{"num_hidden_layers": 12, "hidden_size": 448, "n_experts": 32, "experts_per_token": 2, "d_expert": 224, "d_shared_expert": 0, "hidden_act": "swiglu", "moe_layers": [2, 3, 4, 5, 6, 7, 8, 9, 10, 11], "router_score": "softmax", "normalize_top_k": true, "routed_scale": 1.41, "balance_loss": 0.00223, "balance_bias": false, "router_z_loss": 0.0001, "router_noise": 0.1, "init_std_router": 0.0139, "lr_router": 0.000711, "num_attention_heads": 7, "num_key_value_heads": 1, "head_dim": 64, "vocab_size": 36089, "norm": "rmsnorm", "norm_place": "pre", "norm_eps": 1e-05, "positions": "rope", "rope_theta": 10000.0, "rope_fraction": 1.0, "qk_norm": true, "attn_scale": 0.125, "tie_word_embeddings": false, "parallel_block": false, "init": "uniform", "init_std_qkv": 0.0271, "init_std_o": 0.00553, "init_std_up": 0.0271, "init_std_down": 0.00336, "optimizer": "muon", "learning_rate": 0.00636, "lr_mult_down": 1.5, "beta1": 0.93, "lr_head": 0.0108, "max_grad_norm": 1.0, "warmup_steps": 50, "schedule": "wsd", "decay_fraction": 1.0, "decay_shape": "linear", "final_lr_fraction": 0.0, "batch_tokens": 131072, "max_seq_len": 1024, "doc_mask": true, "train_tokens": 1044000000, "max_steps": 7966, "dataset": "wikipedia_en"}
Below are experts of layer 5 (counted from 0) of a mixture-of-experts language model. Rows are named router (the router's row for the expert), gate (a neuron's input weights, with its number), up (a neuron's input weights, with its number), down (a neuron's output weights, with its number) and show model dimensions 336-447. Each number is 128 + 32 x the weight over its row's rms, rounded and kept within 0 to 255. Numbers have three digits each.
After each expert's rows: a language model's description of what the expert responds to; "raises" lists some tokens whose logits its average output raises strongly, later layers aside. This comes from a sample of Wikipedia text that the model never trained on.

# expert 22
router:092110104146148197116158207118114169185160174143125108156140083106173141101121122093138063115148103160163135140131132171170142165157149124128133192153123129180108167169140147132155093200127107137091144117140172171100119187143095173078091156126112119117109123119115106155131111098081182104090142115153117088148141110111153190191174102142
gate0:103135098150182086128139166168132103156139072146118154145091130103183212102158132126132150156180149137158124133085141129140133160091177202150137141120109158148149134071124151142117130151168141105141219152150149086133196152072101127146080170127121139134087091085106161097127117145070180126108125102131134151169076081099091116118124150172
up0:127101133124087140170122137115110133157157113139146113110139094124112076085057129070129059136126158174135112135145077171071133158120098117102139134156153164071118138122112097112163130075087047116152099042085146144124073106166191074093124185165103102175098127127116093169153114140154101119129142127150140145133133166130118132130085151139
down0:120155076127130110110143148134151124125155201152182121155172167143144131157156183140160186067140106093145158171139187131049176147106149183115114158177101134118118148159096144099101151158135115119094093131106120179152089059116142090143171102110142128119151184125107103126153145101153165209121156068137192124167131141138168148157170083082
It responds to: First names and place or institution words in names, such as John, George, William, University, Museum, Mount, and at before cemeteries.
raises: " and", ",", "-", "'s", " of", " in"

# expert 24
router:135108150165135144077194170143071128112204129118147082128161139123131152110185148131174137101146124154141187089098137189054130117130062162193115106131119139171118154146106183115099159155173118125151123135098129123129150232133087140065057192143149137092100213093080098186144148109088117113073142137138075126143108106124102178115122142186
gate0:103133132107149123045147119129165144153058154158105156120132094143107133111145131136172115148168179100120181174072140193120147157191101142070090156138094192152094146166153105075141195108098163044150108100154126150091072159124071084111120126133154059075157111160103187094197154140123132098159144139117140138112158161143153128121128138152
up0:139151067165123129154160122134073139117104134064110128074079133107146063137113137152137130148094103123125113105172114109122118195082154122127136156155174089119118158115115164162100159111190129153131153147086165109100162145151108147146135096164180202166170135133057091159050120133079113096132149154158180114147123065106103157177162136153
down0:149140146071117132186128144108136103133165080116166103133158146126086130070085077064086041127042064154141099056153176115153139089121188128077171102110073160092125103114136121097125088120103153134147157125113158101095137113157160176142126102129154161160109128149184087180112186155151151167196160084124123126107125092115107133092158131107
It responds to: Line breaks, section header equals signs and colons in infobox and list layouts, such as ==, Preceded, Binomial, Venue:.
raises: "-", "\n", "=", "|", " (", " |"

# expert 3
router:172092134179150103131170165176100162097186148146120101182136094131160160083119187146183091119161060177178151137131170202100143133124124137163136171126066090112131141119134170121072130149180119101162110071137143119113163200116130093049096133136162147145087123077070103182139115136092125118127146122152117094127116084202100159139104090139
gate0:142135171146138168116149096124085125184126112136143119180191106089126122116145149061100061086128094133129086110155149141166170139174063114130109174132149121095131139030126193103115195161157108189157108112148227135063121179125156121134149141074100110096082160174089144068154130090149150129129073095138131145089185133087091179101111109147
up0:132171127084132139090196114134105155128101112124103077139132044092095165153179087112069146128189160138117077113086145131117177095115146093128184095168127148129130125137139102132144092116153164104147130162111203138133117114104190095151109146111106076116075192143100160083091173118129133081101136130133119126097128112119134118102121150132
down0:109135114095137166139136105099117128119072140136155117074180141131140166109159136115113084131097091128170094131152152103123094110132165162065125147107090186103094138213126104097148160165093099136140099113111135163129065090097195138124093144131131120097063181141113109174147099195143115126124122111126101166152184142089146155155138128109
It responds to: Hyphens inside compounds and list-item dashes at line start, plus slashes, backslashes and plus signs, as in bottom-up, Petro-SIM, .pl/.
raises: " and", " \"", "1", " The", "in"

# expert 25
router:119101141145157167112162136119076129100137133101131123176178134145161127059106128077163109118174149194111143087104190160086159159153106123108136140118121088158142138109120125156153134109142149096124158083144100163186147119129058141150050184102178092128124140107137117190172109080106157112069142107103113123156061169145123124139147120175
gate0:175115162087126137169103067119150134173152106096117132134178089127163129127080137128119109165069107172203129086106134085126087074126166081196108141157114176150106194105129140121104103139095176174132110116077161135111128149138128115129147131117136083095144119141122088116109138114131108207127129104127062112184061179121113106110110139170
up0:083115156137074132111120097096125076134100109096120078081095125131121139103115114212220112107112163124112158158167097144144124117136120162165173109150036110156033096147088140127194084102143136147187124090157148144069160125197116113166100099120136120086185147125155171114104153098153108102175090117162123145149128112077098087130155181158
down0:106109139102130158113057125078120135172106135145194133148177080131123100165084163135124136157179110190080132145133194165134127111145071112139101124175118086139131194154134141118161102163124130140135114130149153108083110104176058091151148098084129169177145117103126130141141147129173131124116165161101158116133144098139139186201171184135
It responds to: Single capitals and short uppercase or odd word-piece fragments inside acronyms and foreign names, such as G-b-éléto, F-SN, IN-IS.
raises: ".", ",", "-", " to", " and", ";"

# expert 1
router:104128126155148145121135157147089144127168136142171120122181091093142158112140174086207155090137090134163128139106102184091138188153096122156156118154104096165124152108089137151135096137225121158144143105136156151177138175120060188089109152142187119190130143108077093134142161120090150137108142080207158115171089093140109163138159084182
gate0:118114137146145149161145141118119097107081136160177108113153099124156113098114205101120091067156159122165139140105151151152141118127105148153087185092169108099101149135178106078104119117154102188123172161092129140116166171073180111145125124163059147119159143141152119114133176174084100145091081146163105119100131082039097207096114141127
up0:113077150123152134189113094120089160151114120155156132142149103127130137146136155159118163130147155142066174139138119124144141147173120071084137225162091104102094162156104039108165118113178063136146112138155163128163167160126129188083119137131140144147120100161111173156123174161125081096144163198134084183116138110169153110052152151205
down0:109189176154117139152128114077144122152132140066078092171094102087082139134166129160142141138066114174206124080149185131152049112069181154152121159125132099192119128063187131165112116138110114116132155124157165114100127127133145092146103144104090148126079149110170124122125134149109080176156114125116087073134113117087092134161090086133
It responds to: Prepositions, auxiliaries and linking words inside running prose sentences, such as to, with, as, have, including, not, be.
raises: " a", " the", " an", " \""

# expert 14
router:145111108139179122131176166191071169135185123132167100156169111098127168130140199126136153087137101141152166143123186148089149123191127142175168171137132057173152110083103167136118149123253079138154121092150153165104141196138135169079112112148194098194119113075038142124130112115108124126108150102180101114175149132158128132158125063128
gate0:138071109143117044122122109115080139131131143164109117143165141148144124171163110114043150096120086092145154113183174156149211115137089196106141070122083097153125125103090152130072088113121159136111138136142120129131104107105149101162050110122164089107155096170109146175129093147146152158098153118141088060107051116087167128095096135145
up0:220128129132096131079126181115140107128139125124176144121141157125138104143127124126104095178135105107219187138109108059160150129101143105131110157131134113135127105083104168119120141115138068125163139117089092158181165111151073184141129188182073122153136165135158137189084116114163148109074195137146174148061139127159116174124163171111
down0:089139101156129156074139113088074084157127148126124180101118140101172069149145133142057123122162150128152107072140114063127100136144136095088151178184126083124189106102113140169107172241116121138133101155150076144166135093146150116072138116083102096121161130145175077229136106116146127121122131145157148093135132170158118183143162196131
It responds to: Line breaks ending table rows, headings or list items, plus opening brackets and quote marks before titles, dates or years.
raises: "\n", "|", "-", " |", "(", ";"

# expert 30
router:073160133163163181093146200127078195108155199103144139149216069101121154084156124125142169137138079205141172114089185178165097160132173075119176139131114113150160143145119188148124167174160138147087174071125129144099114141136113147020087087161179120173145138093087121102133113162099124106130123082143088073174140109177150107143145114128
gate0:179123145125123153115116128169161080127121163085118122202129117137161158144155142108140150127220181161142107106161126165125196124121148142120105148125177169104170082130070128121196134095142121095087130140072077127156199179165170132174127085137100177103139172116114145169111106199179134106152216127086167141129131111114140100124063116108
up0:160144120081080140121152120090148124125191105180087168109159139096073132112116063109167163147142174116108118079095126182126126121174188134171137156137137100173119134127158161129091143098191136149094143146110109126127132062077115192098170121136079127134142136160054127130076126143117087095130151086162143134147119125139152104109114121166
down0:110139067087126156126085082101142101116111186152133151185127150089184107077158083046126195135181125141197102106150096085138108148082102173183129153104141141110155103197153123109148090118116091046129106155130140117143113096119146099115172201140126121140166162126138115094137128121130155123177155126152162177083169104079112126096095098151
It responds to: Prepositions and commas linking places, such as in, of, near, north, and commas in addresses, plus coordinate minute and second marks.
raises: " the", " a", " an", " both", " and"

# expert 18
router:125097131141170167100154136129097133178171169150102159165154132140159144131170141160160073094196102125129133074145152124103117160142120132201179165158122129169123135150097160140178135176103082127110115118177150135090091164153064184103088144122139094151097148132089128183130141140115167099098174099141120105119153092170136124150140147119
gate0:094075119135141097164095119146118114079136061147153178112095119179124133092193178139111064172136147136093144141159130130149134143119120161213085138174150131184136127142169194092126129161123167154124148128143156103091152146163134131204090145081179090188114105201102137086134167137139164101157129164126137152120038171171124182159153130080
up0:043134163125155116158200147083151147117168096137131155143120089101188131136142137168154112167103108202096128058118151122135072118133091072142131123081052124089146145077123161126129114086164107092149129099140137072138091107161163119141129132143104088163093155156091162130089075137089123154084131158171128161154158099068132145134099115204
down0:136134180090137095146131168082068073123070135132129108074110173160107129087182159094127162167173113113153194119106138125123146108091109152179044155157180171108175120077139088163166153089173217185090082163073179142115149124126105117142169155091133119145139152126157102093133128107164129103041164145068147110087120156183139140120162203088
It responds to: Final word pieces of personal and place names, such as -ette, -ra, -to, -ima, -ville, -ford, and whole first names.
raises: "\n", " of", " (", " and", " |", "-"

# expert 29
router:099110139137132135134134139165037166129158180139139129140136085109137124131161120098133114114085128127139113121136152163091147115209151143142199148189098085142153152134145167138088129165125070167120153107179165183096172203171131168112074174159105119150147135108138116152154123107143112128063129071170147139077100111112096150155170116144
gate0:119147128128133137087153067164102086119127087121174132165106118084110148102220149111099065153138115175129161120123158110149124103167129146136122107129106122097122144143153097101137085156174161153161147176158147106091149091139128138121094118149133161139173200089076133167134116123095085168125106142160157142082177167121148129166114107141
up0:120131152115103061099128121145156147066119096108132104093143134155147117137144126098191108125142157119109102131186105171063154168181115122086093138146170143183119142123168184107110145172100092093122131171176145197119163133119157136134123117082149191146131130103137106170161149183108184139090056095181155110113128150109160117146138058162
down0:138134134117116075130173160151114134119118124102122094157142186167123105145142108173179070073123135132118133179099118130096152112175150106123094143162176097076104101145082142189121149132090083169141145111108136136099092151183124115094111123096054187091132212121097163161135101130199129106129158205131090080151126163058101171152090155154
It responds to: Opening pieces of names and words after the, of or and, e.g. St, Col, V-annes, Ber, plus inner pieces like st-on-emason.
raises: "en", "it", "i", "ak"

# expert 5
router:093099110180189089147150151173099136114115152132146122189151114130125174102130137142131146082146099135155160087087123173151134109151077044143129144140106094144157141068125168134086163131200067173121138089107148160085137132110073154155110152110198090135136137106088046156149141120112140096076119059097096140181122085127090145116099074149
gate0:153160116148138138148181128073089142105128113148144127182083090118150156161121208125140117152155148121084076097098094120090132074197139141137138147123151148176109109124065108115175091113165123110135138072143113145211096160146192105172145175146152147100184093083079099120112068157078143182173087130139142146141102068162193110171130136129
up0:193134153129126119086125124095127179096095162064183193153126184118116149047144102107147138140128081072124080143089185096156130130177025183076150080140107099131114154110158141111084101159049100203125128177134149115094166133181122137117162139125086177090085076149117104098096152126121111103099118095153147134145136159140141136157155138148
down0:088134093139161140148191103132137100152142148168122145150137126203129153139166142086098124122101085114125129175176124108162113131156146094186163197169073161120110147152109249116111120164164121169148127090161137069116086135128105161132110117148105082143224153113133128214158172164119118148121171154068075065171139137130097207054118121131
It responds to: Table pipes and semicolons between numbers in sports and election tables, plus clause-opening words like which, who, that, where, when.
raises: "\n", " in", " the", " at", ",", " on"

# expert 7
router:039055115102188170133197148138079141102201159138133140130128124146163144077157163131178140111168103162112070061115141143074114107167134113147139162168034110191156132136128197133107149121150062180135179149160155149169135148158078169123130132088124079168117130093144108165131144105120168113096121103133120138148144131145101124145115150164
gate0:141113156128162130120220169137154127150133178149126127149104081112158153094168163140135115077126141124133142133144164139127130110161136162105166132123023109192167131131149130082159099136149133130106163128141139147189174111140097138144160104130133099108164074063114165068108128112141176142111183084149084157113094117098122136104104171108
up0:138101153129092136110170127124110102143175142146113156088108206135179122091139135127093150212098086136090148076120081118140184164195140114142170076109158074088105129108108178112184099158170088111131098161134171146085179082111093154097124101131176130092072067094128172146189141117133095102120102151085094111173147149118116139110113139089
down0:115193185130144107143076172069140161130163157109140111057125136084164101135124169182160156162117117109107103163167136148103092188141114127151120107197182141144143056135131112105165163117110116116161133141147105177103184112101042092166163117179107107125058111118049140112104098130102124149175137141167142141121169129172063100143159126185
It responds to: Sports competition words in results text and tables, such as Cup, Championship, round, tournament, medalist, first time, Team.
raises: ",", " (", ".", " and", " in", " of"

# expert 11
router:063146117148162170086168168127128151126127227149149119160147076156145141085148165098106137110142101125151143156113204174047150151172134118132168154143109133125124106104098101104175169169194089136129135096189151165143153112145089124096104098111159084133151136125079098137141126133084101098138145106105116095084136147163064085135137089180
gate0:129154052089161101173171184092098100141117181132122136132158150138080097183106153113120113147125171100122161140079158096085059122074113133150136134137125141117084176063083161135125118117090174166153119100175170200095135133176110187117127143098104123127091128102114082157107063099192088105090105158126162117166085165121145154135101141202
up0:156148063135117115103128141084137121117167137130178120160075103110086160131113123092112102145108188056086146134094116145081108072139182153092128117068154109123091179128159129201042118143174116068183125130191087081153095052095121094117209108154145123174171148091145197136181147129140136087156184161118131083073161123123158099128105054122
down0:146150191124091079168105119147173105126156135111083145117230180201105080153122082116120130139147128143092153100090087101129085158163128099163102137129102173133158066156127073121106118110134118097108127144151164130099169157102106117158125119113110101127151134134103140088118118123172057160060126153127140171190127158145130117100148098127
It responds to: Commas ending a phrase or list item, including in numbers like 1,072, plus by, from, through and via, e.g. passed by the Senate.
raises: " the", " and", " as", " a", " in", " which"

# expert 16
router:101115145140096152108137149161171123103109165081140123144178108114174130089168161124160122084152090160197151089116122166131140097117122121152155145153117117145158123110054152119141169164208186126175200107137146155131156175124062109144133111131188094166136135105098097160178171101096137095127159115151131094137159073171112143135141127153
gate0:178105148166124130145120088143174087157131082117121177172148112170127138145067124125143148109142143083177119195077144161119194144169079154138166169141138179068098143145061136132043194065086142053110064089078163106134080184128097145122073128147133124107123136147093125061087119074165172109177117124121116091151095166150124143141100145115
up0:136131084090193131121159190165134091105141081112126130146112132137155139114180191146127137095133166151150119169125088169196096139148113167137035101095168174154145122078130082192089203121157144103122149117158111103180111063102087113093151066088096080109131056122108150091146099090162142166153039119134149160117164142145117122119142112102
down0:134112130070125151137057102207154160068091150112119090129135172105166194076089168128145111115158178138143147090151177106121143145124112142098098118140108126088121144125173110113140127067042107121198201147159183124117169116073148178111098100059082085130054085146089116124096142142096103155139075127145106201156138112095118085035132164123
It responds to: Conjunctions and the connector of joining phrases, such as and, or, but, &, than, and of in the rest of, society of.
raises: " the", " its", " a", " their", " other", " his"

# expert 10
router:113130171164173172079113148138114189154109125163149121171149158107081145097188123135126159105176077138186149077159136179096110125166081118203135143141123094139145144136133171117104116169239142138127111106202153171135149177154105195154125153150122101181135180057054121134188109123122125145080155095160138119094102084137093155130131118130
gate0:148128167142087175113142130127141120161154139161069186103115086094081084115206118151119160169125095107082101152144106141128130117154111081113181120126130116180170134160133136119112085085079139144184175123181106142126105129165129189120114164137127106131106099150111107069144152157119111141118187135110120105132155118120083114135112164149
up0:127083119177153093106132057184116096115121158156154169160115084153090113133177157152065146192138160184074128115143162096120128119096178100150124093083136142149203168184163142103136098152080133189109161146067130089049131094144093162133093120108174134129107104159139111070127141112164089173135166141113134129104092171104182096153149105133
down0:163143083110123187124059153132107119149167171077141159148110099156085117157142081072120102103099106154160108118130108135148126105174085129136133169189124163138176125110141160054178137118119147091118147087197123178136101151119138100144155090134136105170119173184123110115112119148099126131153110093057177099140146161198136093151125093165
It responds to: Pipe separators between table cells, especially in header rows and stat tables, plus semicolons, dashes and colons in structured lists.
raises: "\n", " ", "-", " —", " 2", " 1"

# expert 27
router:058115105134199162106131142149106089126120176077171148119140119093159146145159065106139142138163132144120159101080146152090140153129129097172148178155115116137144148152108147097089124172133102142132154122096130144063125159115112107104093132120138127198153120116117067190142112205158130109097186163163088114150090140153145110174116142148
gate0:165132102145134084123131115123131104109146144122168105104123130149091134108104143086125073146167110167106142117087133106102126147157091120123124158037141168160124155097182160170107143135187118137150178108128076147171130131105106090206037121111165112106133140121117124116153066113188132128094119122064130155107106179104217116116127143155
up0:151165128088144109116147122119137095189117150141086141104138165139120160137159070144108145128121166151186153122133086103076128122086182141127067154124054169105103109088149109147169116146144045062131090113075128113180098134102162169111154121090073107110129083103165125129063108109169133143211130131122126163112192156099100132086133125133
down0:097107089112174125103136154104227111152117113190128154113159133126117148100110132084109123152072146080102136097095152155161095214118104132163159150182130164116203114109189108102106155104100145073116119053189144190170108100094090157117148121117112161112103175098109120130099102090106164112150169132132083101134094129089119104141112112119
It responds to: Middle word pieces inside foreign surnames and place names after an initial capital, such as Khe-le-ifi, Ro-el-ofsen, Oh-t-ani.
raises: ".", " and", " of", ",", " &", " to"

# expert 13
router:105109134144138195117148158120162172114193139154166123127188148141162146112102155122169124101172120155167160125083138175086129141129082149141175194153088069184146170107111153147132130159175112135137176074142132170095177147139100151086100160115172074153116196129080132162141130127067160162124234095151136072138141115171125168196142103152
gate0:107143157065119166134090122136134101084125134120166109156161115163111096124089120112136128123054123166175134156140142149172137162158189156120174141118094108158132168095149165040151082140076104114174120135194135135085168147151169104035148142113198174145090132142177128131186169119094075171171129153099167128107137177114131052066182093106
up0:111128109088119146157131138145139158124091135086108117122130110113142138162149148116108100110096132138161157134134120124100087149085115120145160147122098185163109175118094094162136088132161148119172150143170095153157122179168192161172167090111131122150141023146119144179139049134185132106089154173163134129152123133069061115127099114127
down0:119128134139108117077137133142171101206132129123147113106107111111119142104171092118105108073141129193100122145123115110194119131189110167063083119132097130119207071111103114202143118126018186111099139154145181074136125065118129128101140125143105081099139179093125126089165112150070148116143117090084093122063128129197213143151173168107
It responds to: Standalone number tokens in tables, scores, statistics, coordinates and dates, such as 6–3, 46, 27, 0.
raises: ".", ",", " |", " in", " of", "–"

# expert 23
router:083139126183147120113140170183022158143135134120146093121174172088171134078170123091185126123170139137146181145112123182062115123146107171183174122166122080162125118136084148127081156141194100104131175108119122153154120128116102161156124124139195094182119182130081118145176159094104180113056136081171161113199091121187102148117161110163
gate0:171127145116113121095120179110108125105108115129140153114126111130127124084136142125148090160154069120147053133101154139049128079108089095109110126107112138080154130123131075143090122142130122083137093143160176131095135129139171170180127198141115119198086154137038198133162102086061103105145177120100050085097140073115124178199146121152
up0:133113149049146144140143081084112108142099104098064197151161067078124124104139111103122192090141077064130117154141165151157134153091142095114094109107172121108118089189148133118143131126196127142148166140110084104203129087146099130167099086075081160136207135088178106125153151156084177167124117158116080109136138138122144153088188121116
down0:073172155096123110154196145126102077149131149058184079111078144094108148157127119104140129113139168066118068229134080138132087157144089172182147163147138104202130136150165107133148136183167123153149150143130102145178115145110124109100156128127107134093132116092117115142108182159119177094108036126127106178085091131142186105079159102163
It responds to: Forms of be, such as was, is, were, been, usually after a subject pronoun, plus = and == heading markers and blank table cells.
raises: " a", "\n", " an", " not", " the", " to"

# expert 12
router:119088121133123107105124164175129180136150144106160096147118114098177121146129087127128085058113076152182144153145124123088123186151156086161245156168093081134166165132074128057095125176171130119168124112186202161121138146149092136099134179147164101138101160108088118155144110138050139143123143114114154118145103160148090165156155102119
gate0:135086081091146074127075148159118124136184180160164083160133150116176137126132112150150096168088093142168115089139181132113204104137141154127158122108157169092125118108143128075107111161130149138099128163124146147128118142092153100121118099181139122102121157144139076123138181143123141145099126176144134129093117149144156152114122120121
up0:147121118155165120130142179142142104116124141140104170104166148153170125115172103113098079153126102117124118175124172124096136063148203100054144157014110104137102107114148170105107172101157087119159175104136167096182153081122131116081173124111155130126136098149164171117203145116117115151139095127154049115134076118114133062067123092163
down0:140080194123099185104160100106134112094130163129133135157109158100198184076114151132080123120111041147154098131164104097109159155143088133142136150142105140134110147181104086142115086148126089157151136178151193188077092159100159177101091163113148151100124130118086084088082115105127084139117125100133159135123103102125165177085153136137
It responds to: Nationality, country and political adjectives or names plus million and 000, such as African, European, United, Liberal, military.
raises: "-", " and", ",", ".", " in", "–"

# expert 19
router:044089109125168132143152153088111172146177118131168161125159115137157172071127166095145188148180082151170141105107181108097144129140117090168132136148105127154103102114148164135110173104134098138137113135126150102156091156169096179134106148141132108178130118142113076117174177110135149137073133121124133072131150124201133178126069148108
gate0:049160122102111093086125112116086122142151154140158161130111086108110103166110139137153079175130099108146163117120195179128081182133149119153135066123091185171154216117099137103091150101118072080144070149124140184158129137127153141081102121095133163131157074106075121165124104125140113129142124167117102117157132104184232142203191135123
up0:123143120173102124141097115081149185095129145174170142122185130118189129103066123089140099115126121151130097179146150099175196167156172096250110123106138117149102155057151137163157133059127118075135174070174078090130139164114157102130129115158082113085155120137087117060098148169195098131075088105139099137169205085137100075089179130147
down0:134129154127097143108128117119118095105192082141175101170143149179085065037113155148116121160142149095122142109111109142163098123109147098142185149093118152192177105171124159170179127063138097179165139152151101120162179077114117125125115108185086055167101111138149155166132140168058135102079148088125169127101177125096088141087187087164
It responds to: Sports roster and stats-table words like GP, DF, MF, USA, ITA, played, starting, and census words like female, children, %.
raises: ",", ".", " and", " (", " of", " |"

# expert 20
router:081141153165158130112155149167125141130133160135102115147127126167141100143147166138140103073111090144174127116110148185079113174158114106159192133170088126180107134122078124105093138173181081131125118115150111154171133198155094205101126138122158124151170105105084119148165131130071191141107168117124123105139116110140110186132120129117
gate0:081177137173211085145133123126096063123103112159062176091097137114135134136124113157069173169125104084146166184134150148106138073161142053056102158094124095131086089171128100170067076144159144162160099121111072045173087141171141157107095136120145147085136133138092181121124181147175115122159155126189087162096164115117160143133036142123
up0:099056087112126199071085123103131152184155152133134112208159165133136078147103024113154137118107100119166104182179145123108064116082183137075077188107115080167112122135148104092128089069162153154106065140150145133172107053124094120137146115145123109148138088135120108141090143141071099100129163138081144148127118165145100102117104154160
down0:130209094171133123182157129159083072181189136156168124092152103048093131097204163079131118119153150153133151115119124168100145125138160082097123102163083138087142179157094106128099134089100092186168157084108154110175127124170137085152132136120178149068164126147080150146123152184066082125154136133168084156181194051143113147161149140113
It responds to: Suffixes finishing a word, such as -ly, -fully, -able, -ous, -ization, -ored, plus object pronouns him, them and adjectives like good.
raises: ".", ",", "-", ";", " of", " in"

# expert 4
router:109086151154178135156127146152046174111200186081152105116154068149094133116112137156138105128207060180193126145068170160119129158123124166118204097153099114175158083127145213160069106165143138139083097096132182159102163155147157160085110130122143105126123135093090112116135075141139159132102167105162158150157113153151147155115159109154
gate0:145111178107139088116091155112089118150166114161132150111139147110093127094164133090119127091132085149206153122095148131105103108147115108120117110128140113145131121173107073162108134147126213138151143145118181102138125111115175152108138143170149115100103166231122140116118133135125067142098161178131118120129137145132097155125085142066
up0:141088130070185093131140166109128172078100131133127143141207155121112143123143125117139126182132113146148155109066175159109091119082107116090136138104087107133165117162122128151086156146096112108155117157133172075136094139111148062140111182181117097101153131111123122099102129151098143142128065118138137144109177120153105138149171102132
down0:165103107069151131155090119159089139137109143111103059150162138160159106179135119129065151099124092096139124089104104062151131120136141106107117195180078094139149178189114090119068114187108088106132099155105123115091136139124140129056129094161156129107158125128094145136166143165118143112103119053150108238096117151127135138054160085109
It responds to: Month names in dates, mostly after on, in, since or a day number, such as born on July 3, 10 February 2021.
raises: ",", ".", " of", "-", " (", "–"

# expert 9
router:140087186157147117118148160130086136162121169170158112173143093173125120104117136148171097112169104128139145072096162139053134187189121121184148161174095147152118133129063125133129133134189092175125141121120170184148125192185100177113115164116175110139117132086127112120122121167118175111082193084157158081128158090138101123140103142131
gate0:157080179144126162097136100077095116157149131107097114127175098154126160099120136142127137115105143137117064114111087139184122163147139090084183144171075164165121139157122097176137126152129099126126133156146172089139096101162074107066123137143115137168050133120138048130212168168161070176144120151157143113173156151145115117149170112126
up0:084084130109130153131099155129128061105136064189137184105117124172165149121076141124146125140121143104095128163071134161142146078126079157120127072082100088180091167081131200087112171167130059169143086124082162117134164108116164161141172163133120130090112122090107033158089115069114131112160110122113118172140130111116148106163152093149
down0:137166126172129161104163094125122178134138125101081090089128100136163133162090146142088140142175087114155132126109152167131109159117122108065114147175067160133152144149083112162123102168136157148143163159135108125117185152162096111181137086133145134131131139111127199105097101120081163104154077079124089084101159118146105127164104150096
It responds to: Verbs and nouns about releasing, publishing and building works, such as released, signed, album, film, book, mostly after the or a subject.
raises: ".", ",", " of", " to", " |", " in"

# expert 17
router:090110166129199106128138174132110163081136151144179096185163101087111160142113132078137107077161098149130116115137160173098158161186065118104159135201077087128112139134107146137104178165148146137189159091138148178155156135181092166086132149128194129137155100082134085180163122083099138116119158146135161089200089091124092116117167107172
gate0:111116209147142151137110119105177097130116109200125093137160071098111136183143213144112118147123093077077172123123122163146117069156145100111126154121143126107110114175107106118107076107126128121121110085131085134131148173169088108152194140164132156103105113211100167118127180162088166155109164097128177172090109109119141150137132134147
up0:136128118181094105155069109128108152169137155166116072180131116132156134141118138123074129074130072161093112124163165155124074081116138111153089099095123128105114087093136148201091084088149167097195124075092095134124130138180095124158115093123153165178170112103130145122151120129132118184111139101079097116112119108110195156146112142119
down0:140126148151083092098163157100105129156148104175149134104132109037129127162182094143093139135106122119116097171146069071161148176109142141040112117131073100113088138118170111139173123128175100134063168147143109161120102156136072151071195098112110097155151104168099147111130155103158154106143158139148064152168102136102219162159145140140
It responds to: First pieces of split words, often capitals or consonant clusters in technical or medical text, e.g. b-ilayer, m-ultiple, prosecut-ed, LaTeX mathbb.
raises: "on", "os", "o", "as", "ag"

# expert 26
router:106127180168162117112128151133085141115155162166181114144137120152116177131121093092117172112068092149135143101130149158088122126178100123161190096145099092125128155125090175090104143159156104168097133060154170139155094166159133142077114136154161096139131116086104087128156077098116158120094131053140123132153106131135087167135142103149
gate0:147119198148092095127132144128128157147153157133089074139127076142061184119116061110137169106121151132148103166108123151149123124121128139108167134117134108124138097128179115194137122185076117142105099123107102138142123138069181127134197179116131113146094173138152067200106132158145157108145152102145088159144155102142110127087111124100
up0:103129132128140134143156149142109149139115109176163137139195157123094125191105106159162104102176081096104108131138043175123114117136112189111098129111098066169104137095138153178103138086083139138137103107117150074128143105171191124177120091094176104119081164169176061177112117185176135084145090073088181163121184034128083102158140099108
down0:096100066101157113107116045149152105171122136108132186154098152111142083096162189109094132114099123107098134114154204154060111174169137074102172127166209106110112200115111136033147112187109114105136125110050136105184109129166125153089101127097139151096144120069162176094112164095143168109116173153135114097118068155173153119161130146111
It responds to: Everyday common nouns closing a noun phrase before of or punctuation, e.g. people, area, children, war, fishing, plus single digits.
raises: ",", ".", ";", " of", " in", " on"